Weights of a small mixture-of-experts language model, trained from scratch on English Wikipedia: 10 layers.
Below are experts of layer 7 (counted from 0) of a mixture-of-experts language model. Rows are named router (the router's row for the expert), up (a neuron's input weights, with its number) and show model dimensions 128-191. Each number is 500 + 40 x the weight over its row's rms, rounded and kept within 0 to 999. Numbers have three digits each.
Before each expert's rows: a language model's description of what the expert responds to. This comes from a sample of Wikipedia text that the model never trained on.

# expert 10
Description: Locative prepositions, function words. Prepositions and connectors in geographic or descriptive phrases, such as "commune in northern France", "district in the", "as a", "Minister of".
router:444531436483453471457502496559544564490522542499496439506512529555441509455540498541522519452449489555567482461432496460511530505469537567507475470485511495494501415415518546520514542470544548
up0:537542426519491482517530489475503538447531440468588510485477536430463404506536503540486485495553544505510479536525435468495515430455514523495482479498492476490470417523506546454460514514449470
up1:467487512492490456510544470464420470578460488516456466546541447513471494476484511538526569481466509467571484589507401467541444549510507463524526529492528514522521470495549436449501430513533507
up2:447560469464469552463472458490462448446529463482501491423530529514531509518497600519476543466493457455531539528475447500462490529560542459582492487466497533437441490456489525546567522500522499
up3:502473517455507499493467395488513530551501487486426510570538526507520442482508486557563556516518519519517501439552484461513485477521489541480483566490547545434478508549520525545472566432510585
up4:505478492457512497517515535507534454580559592486495570574519540478465526542530491460540463518450532542505509492485460510452497474579465534480469455498384510428498501472513477464485510465562548

# expert 5
Description: Line breaks, headings. Line breaks ending infobox lines and paragraphs, heading equals signs, table row starts, and ordinals like first, second, third.
router:499472460453525474471507473471524448528538503521457550529466518433479521523411524497466473512479411442470497597513490532503514389507482480499554492455507541463540544489509520472508576457469496
up0:512535547509487509545504497463515437484477529520479500491524433405455567560505538555488565492472511535556548452459458502455532494536456494462501484485562465463498512437543442503502512470568467
up1:475505476555526500520398520562466493475467472510481567537556551516492447512505563527449484498498473488535460509512416471445463534636477486462473508519531512538498499447492501496542443444430527
up2:502538489472501471419519509555415487467505494499518583557498561534580589539532518542473468528520490522499455471497497427434482429472492473499451481444486430545513488522478543469544516482453530
up3:459515521425528496466538542554494513466519506536429493441505493475497554427518567439501399512476487464497593498537497530561504454533524523474423517485567495533457473479413513451532523459591527
up4:494475509506413535565565494477434506466562491481488445489386492411601554473479588459480477531506485472462496560556459471541504508548502486479457579539540512445534448533453468476448512423518533

# expert 21
Description: Separators before numbers. Table pipes, commas, dashes and prepositions with trailing spaces that come right before a number in tables and stats, such as | 8, on 20.
router:545554557508513501518518451564433532479529559437555474519479528508470520469556569458523526509544436503474540471457511486460546549566469464461530546454520498510566503406390532451440543487534510
up0:499493536535522531454527512483495463528471495467518438469474519423503445455462507449513472463438529529485488506539496482476507465473477467497517464451449483503520439492513494476556569527412594
up1:528525468509546471494481544458464520531482512462542526473543468516478440458488410461529503529431492543446492561522508548457528462492465506505486631515515476503509540499508574518469473509505552
up2:504501584518582468495484533498458482540493491565522483530531489449494504477518436520416462481490608545490461599518490505487526503543504519556593511500484518592552499499497523475440510580514385
up3:479545431472487543475469497530535552482524552522446521465490422485496499448544532559536481514456474486524554430508510491439481532529475481545382514523433451528466550523522463477425506540523540
up4:543453557557538491493439550522523445527529484540557504518481512540462476542489517479467519511485438490515499398473554477434526506530526450545552495555519508507468515455544515503516534501510557

# expert 8
Description: Determiners and relatives. Function words opening clauses or noun phrases in running prose, such as that, which, who, an, this, as, each.
router:460519510474450502504509443566506469482487402466510508461490514600550527466429514496498516555511551503465499456441481487487522507512493490512396536492466509526400504512491444418572482459568431
up0:477541546461527535468526526529589420422494428565516535542452503494507501474444449543508516499569456552473493498518526506476461455503533525485491541534509534466537478458497480518545493457505503
up1:505530556558477467539534509530473579530550488576489436494508437463529506476476543491465530505569534444438511515482555459463467542505495451453527528438472486536528456506481495500529533550499506
up2:486483494625468554547500511507457503510401491533533492539491469487466551521535502550479470470457545550465454540435460483532537494443529590546521460511475522494474515466494521508464479480471520
up3:610481551545530572439517481497551508478467468469502507551560530444528474450477498478571504524505454416525513488444533492447518520475534511527472510468570468553445452537449452430541492506541489
up4:443531493489494485507522483519440510505494439496549558523466532549557499458480540485515512459484550446563483498498486463431438549549604477501540499550497531530480493490492505496403499483398482

# expert 25
Description: Common-word stems. Stems and middle pieces of ordinary nouns and verbs, such as dist-ribut-ed, c-art-oons, port-rait, polic-y, product, tax.
router:492427606559518547487497517489448488541539504527494498507493444503527521513547458607483507484465497552509515479488477460503481536529459472513492480519490526535521456485499486509394489434555514
up0:533460556503417534529490490467518487534548490464474435495560471465579501483517568445504515472428527545511469514477517520507553499498562478444527535467496458529545513484445438492521466553491492
up1:485454561390436526469503526502452448548512515435465488534515534464459479526419538493470538428461504478526473459536520463510493493449470462447473453499479499593552536458494496470499456391422463
up2:466531534489555453590470527473432459456431505503529505562574478472513545483473430477524485431548489476492506486507478503449516458569478534406505534472581435453463567440483432545461448447538497
up3:480538533471503415539474479424545507508456559476490456510537495549581552475531435487451441461440497505488526539465437472506436511579482564419599455503467494481525541467526488435436503452545520
up4:505493579561582529547470519561479439513529539507584501478443533471459544471508452496453460514561411513487489545484477429532411475548509523500512469439441434515510492463476513504463494494524471

# expert 19
Description: Adjectives and quantifiers. Adjective endings and quantifiers before nouns, such as aggress-ive, host-ile, important, several, various, small, plus some nouns after adjectives.
router:543491541481510480506506533480508520449484547477489542442544452519530568560494481522499501489467602468525492509546514446487461541503508549495577519534432471508511526412526533541569547523481460
up0:552527492475513501477462523506521489532418484510456462562496439425463562477446529562504421502492485563467498539484501450549466539564487455528452417536556488509480479408471552520515503471526508
up1:518540510513521561464532455479501580521522537564493469495476516457487534533508501552494474481469507454471483485508519503522507561520455479515515524523548430502489524513492508418522440527463506
up2:513525551473480480425482505519550529561480551441488518496481549495501459505370563425443499457534467451465434535506569466517467513507492535447542499521457492460479435493534505507452459535496512
up3:453464477473491559550459503445531517464514532518500539440482545478522519497506456530513470481480481468414501486516507486501553477525493450593521508496503458498502572518565543496507534479495463
up4:471484461447489570498513505466528505501454504536478514448493563543470542524474572481447455538513531438483486548512524401494490517521486539543423458456475561530581426546494478570466481494535474

# expert 20
Description: Table numbers. Standalone numbers and leading digit groups in table cells, scores, times and episode numbers, such as 20,840, 3:05, 2–1.
router:566542471493561536520518504483495560495515457500541593499577478584471510429502466478453503490566511571517415543536525466561453473510496504480524483506421513435427428541492480562531500498534475
up0:497542531516445468510498543542482500561532542492461462443490578511512498508535566490526543545478475483515484584541443498494549462447478474485438521544554542485469493477513527532517525428466474
up1:516536464501508448590476474445516449512424496527544588538485519531504558555455513453491465481580439460512509554464560516499492435500547529530469521447511501520431526463599443507507561463486610
up2:545526527568493488537531555516497497571530442420452483553440540478522570481537517442534492493477462458564562503545550538500465504551444489467528508491455449473459516501498437481442451556527516
up3:563522498514522574521470422480467533505455533517521471424502499499436470511507606546489538531444555473513481455480457551525514504502470480536506441562424507435498562451523484499507488481478470
up4:419491529534528505498449482392449467545558487442526486477483441547480489400520474525495548412464525531532409526463611541489502501535515491466504470471514526565439526476410459495470528546531472

# expert 27
Description: Foreign name middles. Middle pieces inside non-English place and personal names, mainly South Asian, Arabic and Chinese, such as Ch+op+ra, Milk+ip+ur, Zhuz+h+ou.
router:518500471532503584470502486483561533590549517484566518521497461498517474468540476504510481503471514546491456501514443496508518584508532469506470488572562539507472509532531504430519386546464501
up0:496481472471463501467573523529538587527494497525434510520491437507483453544520492529390620513523473512506501557521492463578511473444539509467469411528513504465453594474465466483534496537552449
up1:489453472466467498462505506455517511510524630482504510471522540466404571493462485442476525480514565469483425510463566471498488514484516502517543537504475490460507508531503453489499441446486510
up2:497509495519595590421521462538539517547506465527434534426466494541544463554494465484536492515478495456584454418524499499485522515439472516476427496499459493494572477521455448544540432470471498
up3:469469529529485523489593526460494440552480514506487454536539529516428523480536444561522486455483536497499513511493507554520511527514548494482550535537504528452560516486425486449517521553537437
up4:534533493592413443526449494520498502464521458533492582560501436474491498423475491544503553462474524510520509566493473605508554459497491500485536545490419440538486529496507435482453440550557508

# expert 22
Description: Headings and table cells. Wiki section heading markers, infobox labels and table pipes, such as ==, ===, See also, Design and construction, | Singles.
router:494487466449470505537496437511527532486441472503460545459536542450477462476502478602509485516481466531492456556511482489525498491498484448524552455402523493436516471517526487499463459456476488
up0:506479512491505526558544499501502471513553474474513521547494539480485459502572493469454503505472559544457504510487489467569559516475485519453534485527554567505455499517543549564433503541524548
up1:458485568448562581487541500531437499541532545468516463499570505471529433516502517530467501502602517508495508508553540515425493507558466457403479519553448503456508547560491480433503420476447503
up2:487525497489526512478590436455500523501478568531484507526473488439482436473479484544533532491454551601479443523497534478506520478416453510496453419454493507474453519485469558545564486492500492
up3:602532505456467490519455433429492520589436483487574450407508543453535566514451510450415487596430532465507468476493468472509451466465464488427502468441508432414446468498543470477490517474534504
up4:433548494527501522580596457499482534542502516509508530470427465480542505448570491505542467615501490519520449565499471518546516519500448522539499455481530481539456508545527488523463466519482537

# expert 1
Description: Proper-name fragments. Name pieces of people and places, often word-initial, such as Dan(iel), Man(ila), Dan(zig), Jean, Saint, Bruce.
router:491441597577531471524480429492558444544445486535492444443556519546591503482472468471511542539497453495564499496540494528506443502541501488500422433544519506502458525497514520526508427519486473
up0:466475483435432458441508496499502511509461473526529500457498486581525519593461467563578433501494465498456425516421518532508572509531519539472497455488492492524427499495561437504482468533468592
up1:551491525439492523510523523472442490529508527470394580499504437466397555504452445470459442477501440573483466509540520592488485490511480545483507450515531495482488551526496495488566492487502515
up2:521480470483478447535481454469479493496524500447481520490454508489459515426420472460491469550473504532513513536451488476509474519540506572569507438485459523450529419450408484415556553527464481
up3:459520482474486483496483393510434530519500403454495538491522526510469534475493489494557484484384494528457494500570494495536479417497513478431481490499422534493538510522553403508440544465483475
up4:463539587427481529446504532530502493482491455462481541487517524459535444489595517473507456486510500543555499598498481479500452567459565505466549518554496446500578506442483573491523525540505526

# expert 31
Description: Place and organization names. Capitalized words inside names of places, teams and organizations, such as Atlantic City, State Route, British, National, New Brunswick.
router:533464498515545540525497474553547512499462521562588530471537512516542510569519451511461489509461500510546495524477502510545547484493502456490421396583596525494517493477465562496545495528455528
up0:471450477446469508463477449474421471530503449482549457518552475535539469552529450539484471521487493456493522443569463513529498462452535550479469469526501500494446490426465442477492511472535544
up1:500488522496510533537494457548547510451515524453530497444511525530536498497521486582536448491510468492466530471555516569415474487509493512501492473504394565525498506416463497555479461501553523
up2:563520585537503493480470508519550543482536427485498530467544442543457536535515546461500427463524444470484480492509524505496470443503455477510495465510474565544453438553538488517422490489405467
up3:510510493582561476472474480535486494498462484513543466513520555533471516548529498516486524535575486489497500500510469524477530472485460445529505506535543540479563527489468525529476472534529507
up4:461525521438508496486537506588481578405522410529546501527581458452537522492456407429484505524514527524469507594490498471492563510432503510482469434518575470563518510487571528531538516572484503

# expert 11
Description: Capital letter abbreviations. Capital letters and short uppercase codes inside acronyms, country codes and table cells, such as (N, MP, GRE, AVC, SW.
router:561537438540430484490465447509452435444529535529524501558460471498449480485530598481462532508517480494477509432447518540480512448506591505521444507452573550476466486515494490507464483513472461
up0:486484560552461463513507431521502554475460496572468518515507450486509445446515457562452388437503508469446436449514549547492472436489423511520474540446441545493437540481473532479482449542454448
up1:492506469472501494508462522511487487457527583490537525476488571531514525496544497523488549431530464490474435533453422490469467492562490555509500537524439462511504518537519568488476499498446438
up2:527470457499439500458431519438524536483487514538484457576471504482494495508496468509463427458507478568461523479496551451540473501484505534454464504439558500455565489481479459443499505529434487
up3:521484516464488500509452468554522423526527528513516525601478568483517558586519543430437585473484479501479488457597509454513507473505539481518521433501509587526528492546515484552508497544496519
up4:439449516546538477515498555507521514545492487565538480490522484506446515447462519496415552533506553427565441476413523537563496475459535519468438511480546443537501430510466475501482562463517531

# expert 7
Description: Descriptive noun modifiers. Adjectives and nouns modifying a following noun, such as public university, national, political, cultural administrator, tennis tournament, plus section-heading words.
router:543467490495540559528514546533479603615475534480602573540544478516563517550424482491465490477412469488526518540441465501493515503493560521493528485418445464507505447438561532500510552544540498
up0:527533508505488494575425480505435506494514511506461528483469530421506572482486504494508534436457601513473527466564509486528471609514503591511418512515480496527516524493476420451443463493541508
up1:442542585496545569492515485487473484495452499545542478406437494463490524484522554526477452494561451428524538509526474455530471517511501501464536476517468456432472428523466489482515547518584578
up2:479471525508451500510490535504488512523477542442486454501581479498504459458474514563515494488513546586500463502499508476527543475565503473500574482475425457580443508492426471499482466477434538
up3:503575488470481416511467517496501537534471500496485529469441531487458452472487492516544484443480509515461488455474484536459472542491544504516573527599452492532603495448531520520435489471457620
up4:520490513472499523519442506503517527506549491460535509506495489481494508538495476489478525487563438543510459521485459498508446480570492461381565580519512512399519500577488493445450532538468533

# expert 15
Description: Common nouns after determiners. Head nouns, or their final pieces, after the or a possessive, naming groups, places and things, such as site, body, army, students.
router:462508476508547475467498452490435491554463514484501505456540523542460495526534492570468554501494482503545510466467462491495495516505546496512512505507457455466488460467482449572407467494566531
up0:424491484496462496448501380482436522497564452441420513540521524542505541423526565527520470469503485486540538501523505569538531516530538524503584461442561545439472512503502532432413479526513514
up1:505512530466585531511457506464462495558549498492508509482530450510528467508543497554511456493495562437572441549465486471502453484522534537454513431526474456604501526476487509484473471528506512
up2:553503572560550527488488574422532519476508513535518505458531557588527433506459485458562487526545531507522436408487543518449539515551587519536500536610491562537558523437487515559502493563497440
up3:475555592499480530542463481449464412493528476534499454457511467458523485489494505475506516511522503456471531512487465501522419529434514571523503462517512503481503424578428536560507553502543517
up4:497515541566460524501453532524572478479450520519559535592476480495531385480518515465589490524518531491538413604483474520559478568516495513548509501444577502496510448432503565568604453482492480

# expert 2
Description: Personal name pieces. Surname and given-name pieces of people's names, often in cast lists and tables, such as Dick-son, Keen-an, -owski, Smith, Khan.
router:452486449505535478541486542556581539456446459517459510450494560472482466437511496510480491516473549473447493578558483517473427435389450519456424470468486519487485472508494525452509447538455503
up0:431490455521567474530501500441498503508540407461516498474460493425488508552548522473559496549545389472440453528568532497404485550467492511441562473477542529468525481509486505476495545512567472
up1:437510442462501540531438497500550547445441474523503536473472488464508436512539495456547532469508564564473528447489446491520514493554483497485494507527516534502534487502501439511470454496580519
up2:447577525535551464408419494523509452598468525498410502513495458432449520461497479470481504529520478443476518510507491512534463485554449504486552485516450482509457518495529516515493499554451494
up3:438506463486485523505499500485560513526422528548509521503503537507498491463517555474462498467528515494484463514497477573522502556478527461454449460470465490464541485472542464467502496538454545
up4:507492459464472514527503507522551530490561431487465479476494526447477530564461441529495436522503491449532537489440490468525497486562481474472532482462457507499507513555469532497464471521439462

# expert 24
Description: Title and name endings. Final pieces of words ending song, film and album titles or foreign names, such as Mustang+s, Ros+es, Papill+on, Records.
router:499486460448479475450519441559467553542450505526521486472562527443542467490513486478469437477434549485481493493499535424549523440507446503502438530551558472450513537497545548505494453498567535
up0:514478444392438519532465474581521476485454510583407518454518521526502515497507526482507530475451451436532496520521524468445546534487488499505512449554517594555496519522506463435494520478505465
up1:441559482499497506474543479519516553473457522531521482426509542468490440512453584478478493489501561495453527506531627469531531464555534515496482570544555542517442541469495530589512467525504487
up2:519468474462540567520495434499505481462510543494515462564484574491504464476554426499536474515422478568478502573482513467536396513511494528480470508492486425446556573472447514505499452464505448
up3:430494569541565523462479523502497488508509503515537516454536467467482482486475563554591530454527575499502541414544487498463412472431460451561470497449471509453522544532474469495484504465514519
up4:519515434585523538508443512547439519486460464478513463500441477485512539412554557480472454572514536493473533528563516509412410378573497539517474536428597457472585443557519452542450529507547544

# expert 4
Description: Year starts, paragraph breaks. The first digit of years after "in", "from" or commas (1998, 2004), plus paragraph breaks, opening quotes and parentheses.
router:578490526498541461511499481479434461517553488499522470560520545522482476446547583509522456490571555483616501520514545502469549487500471589482536524413483519513574492546481551592564493473585503
up0:553519553578533490510465479551483503478466502457492499572485482503558545497454442554542537471442492486504539471399506444508473466552504472539532487450476516448499546457509483521511476474475519
up1:515506578450490517535442540541465489489530552503484489540437477485521430513495527508488516542511520565513558494431493463552497555539556517516501502442471493467499542409452540494503409504582512
up2:471488502449453533447499537542518505451542477483501505533434578527458496457525480485525525471539489493522491475531495437494506507513501486459524478481519590446461442436537557569482467470512551
up3:531522547558452518488531435487491484472497510526458504448495468426537469452535510525507446510539411497557472495497493543501393552586459448492526496566462458521492490496583477468508498514544480
up4:519548518480462487442509557463492532478502520541536468495511406456514529484528513516454471515470545482513526509521457490437533510557509452483511508446502509430462418569511573531483487454521492

# expert 16
Description: Verbs after subjects. Auxiliary and main verbs right after a subject, such as was, is, has, were, would, plus also and that.
router:487549431514522538491491510471469483512448473488479522501405422552455521533500571435484457497538453488408489474539537523430533500445477430511445545570509459504477521516420517564529527534488460
up0:500471508449519571425492554536518437474487470450491471525559551465491470563577543494421526471523482502536507476457483554548531426458500500502511495458473514525530437532480499501516525482464529
up1:415478482479560532483445429510550468485457532459473515546453445510488514512596522457533539410494445440499497594433490462475480481542544429562511506499537487490579525515513523499496534451456448
up2:468517497471454462489355525386500503530541480472525447476544494496498504570534425494575487435508555516516536547474464491494470521421513470496462549492459527556546488539477505537552402482482544
up3:505529524488534450501499479518436468480508511462502504504483487551478540489490524445501460504470483546454499452546513455449533470491422581449467559499565539523511486509461485471479442486526514
up4:441499520529552470518449543398410505497458474530521556443551468530509546411451507475500478429497443458411447519474439465422500538505521506462456514505552497466453498555492486502522532547526482

# expert 29
Description: Measurements and coordinates. Digit groups in coordinates, measurements and large figures, plus units like km, million, %, minutes, as in 41.2688417°N, 8,355.
router:524473431565379519450507515489478542476494430504476544546539496469446498538493533517518478490540492556518512507539550481528479559529561514497530417449475517484476416453561398437505504574488527
up0:480458546521570490467519559428473443595481514411525477529507547504476455448486495560471528494469506508544489484524564536473431436479547437582555486421487506565457490413547510398530482497507488
up1:546492518556468572541495538564557491527467501500475562455506474517491564525457508544487444474474570547459544506543494504550500547484501474459507502411541532548521484556497543518411504509535449
up2:605516465496479541511538470432578536515461494498505460517463465395563533429493623510536527447531488517539491483431529441510492522494533471451489477471437510469500572522487448503570474502484424
up3:500444438546542481494497609539577517563551518451501506529492507440488495517478541479447540464532490506559446478499526452463502505534521471482431461431506521507502533514530487491499514468521508
up4:511455504487525526523437504494527541473508487457540545494600494531530495538500483402494506578549464540460480480502524436487456450567586517512530498449436490445508477483497400461461475480584431

# expert 3
Description: Main verbs after subject. Main verbs and verb stems right after a subject or auxiliary in narrative prose, such as made, began, announced, perform.
router:444551615575559484437487511448460414483531445541544502405477553513483506491527497603564491498544446583524529569524513460498445518430492531502542533571509494529526448529511515506481514480478468
up0:480561494482541541582545501501530435462476473554563521476479513514508545514529552551486499563573579477537443511491507488466502517589534533501574490532516537492379485496479475509533546461552517
up1:539518473525472518526527550505515555467529567462503506523502466470473458503480478496512499505471467446516501543527524524490569477503552469485549520497540514489553453502498514479520553456418399
up2:482490460481529488458578512553522491521448494450441481471503493433439535473514515515478532487498459502464442609523554557495379500551520502548512493448527453506470533401453475473573423553515522
up3:472554554451482444490484453530509492426490460538495519468534461462487567566541460512488520463418528459519554532564552484476477516479528419469527474551430447523497526431520420566499441482469552
up4:453515521542496514505525538510499554527509543536503528481541484477466477500559533504515523473534565588564475492579505488456524483462526476518495496567490504529448457481477545474544577479473542

# expert 14
Description: Non-Latin and LaTeX. Byte pieces of Greek, Cyrillic, CJK and other scripts, spaces between such words, and LaTeX symbols like backslash and braces.
router:494516455477410473442523495478523508490478474475502515561478513460505458530490527506582599476425585494512529587487515528459449470607549469513572442417563492523534497480497470570506555492495483
up0:405470484542391474507540523443497490521564548474525533447569450472453470473455457585499554495498502490514481491385474533489486459495575541468546543500399519556453518525528506495519456555512500
up1:503514509480559579512495573495480555520462479516540538559511501456519496559458516514513569509527548520464521475525505452483496473490505505445505508488502569497449520490535486501472543537514437
up2:526538566489517413505579416450540527523460564438546474521539469443511529515440494515539512447499563435550471502465477495555509458517494481462516535442504443453488496445503489518545478470501473
up3:445567505503530514511515490456537432515506474454504476522486473488503573468455515533453555487522496397522535411541498470533525508498459574566546480507569501516497511513419532523477471521481501
up4:590576530473517581506534519569522545475441493491498529503499534478403467429504454403528491460471468450533538526577483468447500529487516498524522550492496579465504450502516533558489543434494484

# expert 30
Description: Name fragments in lists. Early pieces of proper names, species epithets and numbers in taxonomy pages, coordinates and data tables, such as Lor+enzo, leop+old+oi, °N.
router:519552501496474448466513522552529488475521489511523494475529537518463509557463509492556560483483470424467461466463527508513526445494505471497447502505479500509534531522484517434545465479476482
up0:523470556537441518476465480489494460483572508448538486518478509468522496430479577575460556564524439478502496497467547483491456502488485502489514553549483532524502551535494462534530493434461420
up1:507557525480577468560495530471513523483492478481477543524499466540528514576556538484520528506433500494528561532522528501501503475576477465451459548505517500537488543449461511442422559445483488
up2:544527499463529505517495501492476477515517502443522502481508512517553512530522513530483488467513526454485454457472501501584434435543530493540476450583529468521515516550530498521535478490475466
up3:534492554600512436473503460499492465538513437572496464518511530453494481492521527485498517509478569509478456498475534508384433456513544505500478515520502517485424478537515548498508490582460534
up4:505464521482473453537505436434464464546481498578544499434455490475487470532526500507571479479496529434522526468442482503623508551438479503487532463484403559503518541490459478478506542469489497

# expert 17
Description: Year digit endings. Last three digits of years after a leading 1 or 2, in filmographies, date ranges and tables, such as 2-014, 1-999.
router:478395459459478448504524527525462524455404470548505461496514474501486556450488461503515529491502504531509434549524452485529555491531463470497533519471475523549519565452504495457521580496518506
up0:533559413491566476488462524528519520517493483547480492504497483500563471477530482469509415526452513561475407472528542525443430495595458490490493633425540474499437447474529538494496562537524540
up1:472485520529507468419554495460500535446446453488458477427518494489515546511509581505438430523527448507514484488487482473521479562544511506479456549585519532532494490485447409466458517540468457
up2:542535527570459505471442522549565593499594521592508535483484515517476543492501521543539424540531453430524478546474594536449595551500489528461525515485517516488541503452415477470423496457476467
up3:508538507401485535445535557514430506555446468543562451439449459485511485555491472581448471583456540569471498461538513469510562520480448516490483458519539479537471426501512555542516484517543521
up4:555488486510519420551488539548510472511483471435559536579491526467431512473486516527490501515531525514461518588436490473484498489545530557453506505509529532489437500451512535550439540477515454

# expert 9
Description: Word-initial pieces. Opening letters of a word split into pieces, especially r, b, t, after articles or prepositions, such as r+ivals, r+ains, p+resident.
router:499495548482440523505498531474564520483537579525481485509543514432512484493443519501486439509468551546464530489403507501505493513525489494522513542527486503487435553496535551470401547534498535
up0:441515619504550551584414467480508427492498552477488465518507488416531535467521562510457515486527516533452489513552497526479524525511490485527480552453511494534513517478539514420492540569549524
up1:433566456456509525470594481481498535553537470504466481476537534458564563469485493468465512445438437481443436522461525520443491449499474468439554507579516558469486476538473524511462511488426578
up2:496479474485469500476528481468508503493450506455525475567471508448498483447414435470502567415484503497530482516514486582492473459456534545515522474508441504512448490459564531449486530523467395
up3:445630496511483538516509451467509551515538528577505506557485568464478562514404524548546484509518510554424521476485502452533543497456528564462433521484483479493517551491483564448468472514477513
up4:512475515499484500500515487543542560446493516484497563503567417486493481401512515501536472428470465531589528482495445526482560433551483535506448530482513452504525466540502489508572502538500594

# expert 28
Description: List and table punctuation. Leading hyphens of list items and table pipes in species lists, credits and infobox lines, such as "- Born:" and "- Successor:".
router:503558437479530474547512468566550510456489518475612497551455508487582519548463492474491531435443468484537509426578520555458529467459483496529509464562464496497544515535466442425481500462492494
up0:460428458438503505496581545507509515505508540520488561506461452471544576458466494513528537511474444476498470484598504467478515489534540577496409481475519533530482511409515463453497515502537546
up1:565490485478502556558508527529512500431389519471434597560513507499557549500542463476573462492494461508477513511500492460510542465560540519478509472460438459503522501550501559446440472541417537
up2:492461419445461483473485452488552474471472521406505452457431495483496411487517442521518450430487580520536421416457529520494527530506545469496513512552577555495539475515571412461522482450475529
up3:448492462455553479441474524406507508456428470432542425478523520592517435538503504495482498443503545505399519456421504503478460525481518508526476494472490511393554424557455494502455500540558600
up4:522447478466513489469520536501407500460528490547488544492485489530377525522533542457440520492497503612524488547524549558429503507535522471510542557481508524492549530483588477459467437489451481

# expert 18
Description: Articles and possessives. Determiners and possessives starting a noun phrase, often fused with a preceding word, such as the, his, its, 's, for the.
router:480598461485556546523490507515532495535415552433429467426487494480511517433559487544540468481463508459555500534501484480480491522469448510495559512520513487474480479456504523529486484547476551
up0:507513544468506430434515532474556478467468532501540563525492505501608548468466512501484539491477517541494480502527508462530492444455538544445469549513423493467516540440537508481408416491532452
up1:520413519446452461573503514527518539499512451474420518465469549425556530527587533463535577524510504513604534527483500485405462524528511419526498489406492496493499490579530510493497466526487529
up2:473443410492519482555444525497454434466506553522530476455491487517501452459476479513544485472428532479522511446513479495476492558504531453589517543545454546509456540502426431502511515568572493
up3:534407465437519531496423535436391563466517477619465477518529481578546472522542464466503481586487484530523470483492483538492508546466492489440497552477563496467443433474530487494456480535576493
up4:542522501441512502472499489478520513455504451548535415432466490542520605575459473521465480471515486492443474510513539515484461497502506587478530535499535516508532440550534474555475494532544500

# expert 26
Description: Commas and prepositions. Commas, conjunctions and prepositions that join phrases in prose after a noun or verb, such as ", but", ", including", until, by.
router:439588541464503566487495516557546525550511540507490454504374482513581479505523490507544520503494428577577527482553519523460503520463525570535477500567442484465563528457529450499532461523485540
up0:451449504548516501485480506476511465502439486510466496431468479512509467533553504545446409438482554528530500493552532468472526472486504474442536507504516469468455480451421534494567484504478472
up1:439589465505497467434492477495469554518495447496457550535496502496546427454533477467513491543506479470550488538478538534459516460483508526461420498526531488465533532435484450504483467525453621
up2:497477478522463515469511462457512474569496507486503499549507514529496510565492498490510468499451528459519569478428516494508492508446480507492502506542506504459504466487427462494575468504461493
up3:516595462434497456514542537567501538509463550428459439524477499503464478473489510456524485497623521505469548497563512464498473417520539496553437456538495476494530497510478530503511526459551515
up4:499542562553489439555442504511522532485465586490586543519425477470523590464472452499463533474526517527560465455555468531485507519526608478459465496496498479481512557437501515530536434449574538

# expert 12
Description: Countries and places. Country, state and large place names, or their endings, after in, of or a comma, such as China, Ec+uador, Norway.
router:463587532586507463520525490520497508473464445561542539454548518494481509529503485535496452480523480467460536466528469528532514498526534497491491487502520464470414554496463484472519476433494541
up0:538449521499495517460515521603560458500527541522471500543458532462530502522536482522518477417532471537555573435471490467545450442544514526524459522489549489489514488491456533466471478490440523
up1:514543498476454517534495512437514482566592487491440464524459511484507534504544481516501576477543560467544453474419523477460494448448558457537507450515460462505453512515484468503505519515460466
up2:469450494491566434500528471557505410509554486527560534567509443479465474437460453499456546476491497529508520565458524463445508516497546543490475494451529418483488510446492546479458434487542544
up3:550561515487472513589450462531491470488523557496492496503522565549546504635511495516454531509560466461514470486492547500533507478520551473496545511503457485410460532501487484456467448555465452
up4:496492438506497477538519551526544463472524536611420538452492519546491474514487458509473487477521519528420554453500563410504490520493532371476492450529453523487499515489539500462552546455490478

# expert 0
Description: Sentence-final periods. Sentence-ending periods, often fused with a word end, that close a sentence before a paragraph break or a new sentence, such as ")." "s." "day.".
router:479522504513473475489507449454582551487458536541384506509448493572534458526524517496511432506499519420518468510489544493502528557520490587438530486432529454551441546471513517425540524446581552
up0:480531506501509464486469559531551489487508453509522474557494494480475543512503513505520395479495590523513532457503441512496508451516498580434453516509559457468510499535524550543550506524496605
up1:457432503476538500456526504533533490409499502535539530504499503553492491538533469445482511554460391551483518539503556429451557480530468505496528517503498534520461466531453474476483486509517419
up2:538505461474574511630522434499513478461479456454456518435451510444489475538460498492497558599485514589472489496504471447495547529524433488543567460485534586447435571541502518533550517461549544
up3:505503503534499468507575470473401523465491533483402599518522515492459541500396486580542463515479491491449445531490455519545497552618485451575525431580469528557503489493470555521517462472472479
up4:547532525450557479530479513453436502512520466523493499482493483484511421384525520516499451458507502506529518512563539472466462465489512481480565449487468533467528484469458460543522548527472482

# expert 6
Description: Personal name starts. First pieces of personal names, usually a capital letter or opening syllable, often in sports rosters and cast lists, such as Mar, McK, Abd.
router:530456585498510480511502566434569463476525472499435473485368488439473471430487551488512627545490546429429499510558522508437457436427476511479401502521422556526496520552433475452514509532466482
up0:454493486499502503487494521530418508507493528553545440561506510519492517557525548462467549418505520427520504508505499609478524443487535512457494498469548577516501448504491494508497530517529439
up1:470434519523522464452557565485511494487529567540447487476442503441574468550525438527525501495513475580400513500530448574481469573505484473526518511475524557527523456516520485488504436526514547
up2:382524520487494507452596468424509467544561463526492500485427493475461484477486508521498506474532479488475542481502466456469527593489549492493402511487452473436564495546483493517476479508473466
up3:533582529462547558493544462471440519547507443513476506506516459509471462479479490502509479474509471515510530452460521500450568477441517435501524473496476463536511437501555491426512520537488519
up4:514410473501482561503448529515481553448515506532401536510403531458514531511495475555569453557438514545495475452466487525513454506493462494489464491479495554489485459501466469473450498521539489

# expert 13
Description: Capitalized word-initial letters. Single word-initial letters, mostly capitals, starting names or words after newlines, commas or dashes, such as G(reat), B(occuzzo), S(oper).
router:497494449411538463495500576481533415455559613475464461536407466527515504502491515482524532508611542437482465421493494493492543507477563478473532532538579545528546463517499459525389480479428524
up0:417451551534506523475622480524550435490481420529576411480488492463494479413517462495485470487464433485469500528571492470440462516431463512481477507524530541533504503550516495554496489500507541
up1:513566493487546540504528500559429528501513542513458424457502513420546508515501537562545447481481505446574497437554501475506541531482529569534492525572524469502470433451545485533477530464470491
up2:555532538552531491505522504501514456473464537512457535501461440497556478444506536509518481519457483458514486475487469471396472493445492444504490482495597510501526528532404521533486613477468508
up3:532476500432577503543531452493410544483455518454481517509505481541539539490488484492548465490480522445524481537561507506468487539449502434502474541458569513478513546440501597518464438552533552
up4:554527516423527481493559605537513521440496430509555493609569476459557489456511487477552503498583535531485455458462581447509562487492586487511432513449497465463516496515554501512429476450486475